Below are experts of layer 2 (counted from 0) of a mixture-of-experts language model. Rows are named router (the router's row for the expert), gate (a neuron's input weights, with its number), up (a neuron's input weights, with its number), down (a neuron's output weights, with its number) and show model dimensions 0-95. Each number is 50 + 10 x the weight over its row's rms, rounded and kept within 0 to 99.
Before each expert's rows: a language model's description of what the expert responds to. This comes from a sample of Wikipedia text that the model never trained on.

# expert 35
What it handles: Short inner word pieces like ec, ap, op, es, em in split words (dial-ec-ts, bis-ec-ts), plus sentence-final periods before line breaks.
router:49 42 63 28 45 65 27 37 62 59 43 56 38 44 38 54 61 59 63 48 42 41 47 50 40 65 46 38 43 35 71 49 50 54 42 48 65 60 52 46 58 42 44 42 45 51 36 48 54 65 45 59 50 42 44 31 53 64 61 53 65 54 44 68 50 53 34 49 66 64 41 67 43 56 45 67 45 58 47 49 74 49 60 67 40 55 46 41 56 36 59 38 46 52 30 45
gate0:47 43 61 30 40 46 47 56 51 47 14 81 44 57 69 59 45 52 44 42 38 43 30 47 50 49 59 57 30 51 59 56 61 58 63 55 40 52 44 69 40 42 53 34 57 36 55 65 49 71 45 44 49 37 71 54 53 41 52 38 64 66 58 43 47 33 47 55 46 38 57 47 55 57 52 57 53 39 51 51 34 45 49 51 46 48 34 58 50 49 59 49 52 42 40 51
up0:50 35 40 55 53 43 35 58 51 55 34 47 63 79 51 56 60 50 46 46 43 70 58 52 44 66 37 64 42 71 57 53 64 58 58 63 41 38 57 52 43 62 47 49 75 47 55 31 45 51 40 65 69 49 52 49 49 50 47 49 48 55 55 59 51 51 48 37 38 34 45 43 54 66 46 43 40 28 58 70 51 50 53 49 38 45 42 59 45 49 38 35 37 40 41 65
down0:69 45 47 46 60 50 46 52 46 38 63 58 67 31 67 72 52 53 49 61 51 64 54 62 49 25 40 58 51 43 27 51 48 44 41 43 42 60 44 40 39 49 43 50 42 62 50 45 45 42 37 48 59 42 73 25 61 46 46 54 30 77 51 50 44 54 56 67 62 54 50 63 62 42 40 53 51 48 63 56 46 60 45 45 58 52 61 63 61 56 49 64 33 74 50 61

# expert 43
What it handles: Beginnings of lowercase words after articles, mainly prefixes like un-, dis-, inter-, pre-, con-, as in unbiased, disorderly, principle.
router:48 30 48 41 43 67 40 52 46 61 51 53 48 68 54 54 68 53 60 41 46 60 48 59 46 54 50 50 43 32 47 46 43 62 45 46 56 52 62 57 37 59 25 46 41 57 35 40 45 49 43 65 46 47 28 38 43 49 61 45 59 59 39 45 45 67 42 64 54 56 63 69 46 57 53 39 51 54 34 48 61 50 41 64 29 46 39 44 59 38 58 54 62 48 40 50
gate0:50 68 35 54 61 53 65 45 48 61 44 47 49 61 52 48 45 35 41 49 59 49 60 48 41 50 52 34 56 32 54 59 52 39 62 40 56 64 47 43 61 42 62 75 48 63 39 60 48 51 50 48 46 56 51 55 53 38 39 45 64 65 48 47 44 61 44 50 48 41 48 57 46 38 41 54 41 59 39 53 62 52 41 59 41 51 50 58 50 42 56 47 43 57 48 43
up0:57 42 51 53 54 50 54 62 55 61 66 67 49 49 53 64 58 47 55 66 58 49 40 44 51 55 68 51 51 61 34 39 44 38 39 43 59 41 51 55 34 57 42 42 57 53 51 46 48 30 62 52 39 51 60 50 31 32 47 49 48 48 56 60 55 41 44 43 56 51 50 48 37 56 16 48 57 56 34 59 44 68 55 64 60 26 48 27 51 68 48 75 67 35 60 36
down0:65 60 62 52 35 58 54 53 54 36 53 49 48 42 34 52 30 53 44 44 58 43 37 55 62 44 74 45 51 53 65 59 53 57 42 38 46 63 60 58 65 36 42 36 31 42 53 41 62 47 53 39 62 60 47 48 64 52 58 65 47 53 45 60 50 55 41 64 47 48 55 51 43 35 45 45 43 36 65 39 67 46 67 47 58 56 39 57 48 43 37 56 28 47 52 51

# expert 20
What it handles: Opening pieces of split scientific or technical words, often Latin taxon names, such as sub, tri, vari, cin, regul.
router:73 31 65 50 42 49 50 46 60 42 50 49 53 62 42 50 53 51 57 39 52 61 46 54 56 59 64 48 52 36 44 51 39 63 46 57 39 51 56 55 50 53 57 37 23 38 40 49 46 52 56 67 41 28 41 38 40 60 52 58 56 49 35 42 49 58 45 64 61 60 62 60 39 69 53 40 46 52 45 65 42 47 53 59 32 47 48 43 65 37 58 55 54 50 40 47
gate0:59 44 44 39 49 61 63 48 65 45 43 49 48 66 58 47 31 40 47 65 49 33 64 39 56 53 51 43 48 40 48 38 43 38 41 46 34 54 42 46 50 59 56 53 34 49 43 44 52 53 54 62 55 45 64 41 63 59 36 53 46 47 33 29 62 62 45 59 75 52 58 63 44 62 48 62 58 53 54 44 58 48 59 53 48 40 53 57 46 43 55 38 40 62 43 53
up0:54 49 70 59 65 42 39 39 48 45 44 44 53 35 51 59 64 55 51 39 45 56 35 49 51 23 30 46 54 53 56 51 62 50 53 48 60 46 63 64 45 25 51 56 59 56 48 59 57 57 40 20 52 47 49 70 41 53 38 45 55 57 60 74 51 38 48 34 39 44 47 53 67 37 47 22 47 63 57 59 40 55 52 54 57 60 58 56 38 50 37 51 46 24 63 63
down0:46 56 47 55 54 43 41 59 56 63 46 37 42 45 50 56 50 41 44 59 63 59 41 54 42 48 52 46 50 43 53 53 68 12 56 60 52 54 48 55 41 57 58 59 55 56 46 39 40 43 66 77 29 31 44 45 67 60 61 61 42 57 55 53 59 57 47 56 50 62 46 48 66 46 51 62 40 32 34 43 40 39 46 62 33 67 54 44 70 46 33 47 43 58 38 43

# expert 37
What it handles: Short internal pieces inside split words, often names and Latin taxa, such as Ori(ol)es, Mad(ras)ah, vir(ul)ence, Neur(os)cience.
router:49 47 43 53 47 52 33 40 52 60 41 50 25 50 44 58 60 58 56 51 55 43 47 59 57 71 43 30 51 30 49 41 43 59 48 47 56 55 28 57 52 64 40 29 24 55 41 47 37 66 44 75 41 36 50 29 43 40 39 39 54 50 56 50 60 58 47 60 47 74 40 65 55 60 55 38 52 55 42 49 58 48 48 46 44 56 60 36 62 36 38 44 48 52 31 60
gate0:48 57 33 44 57 65 38 45 49 66 64 70 49 50 36 42 49 40 49 40 40 41 30 43 35 45 71 38 52 42 44 53 36 37 39 57 38 58 54 36 54 45 61 71 44 37 56 32 60 50 30 50 51 60 53 39 40 59 44 36 44 57 49 49 37 48 50 75 52 61 53 62 61 55 53 54 47 56 53 45 53 46 53 66 29 58 44 42 45 54 36 59 60 64 47 47
up0:44 43 54 59 56 47 60 36 38 29 59 34 50 43 55 52 48 67 44 44 60 52 56 53 61 44 47 51 67 57 47 52 47 48 44 51 54 37 55 60 31 68 53 23 48 61 48 45 57 41 72 39 45 60 38 60 54 54 40 35 46 44 36 50 51 48 51 54 48 59 65 49 53 61 49 54 38 48 48 55 65 53 59 48 46 46 59 70 68 46 51 50 54 51 53 53
down0:47 48 50 51 52 29 70 55 52 45 65 45 42 51 53 68 60 72 40 58 53 60 70 53 51 46 40 59 44 46 50 40 39 58 29 50 48 46 41 54 37 53 48 45 57 48 67 53 51 43 55 45 76 58 44 58 49 72 64 51 75 59 49 59 47 61 62 54 76 47 40 43 44 50 48 53 40 60 41 58 63 47 34 52 52 49 44 50 68 33 61 42 39 42 49 52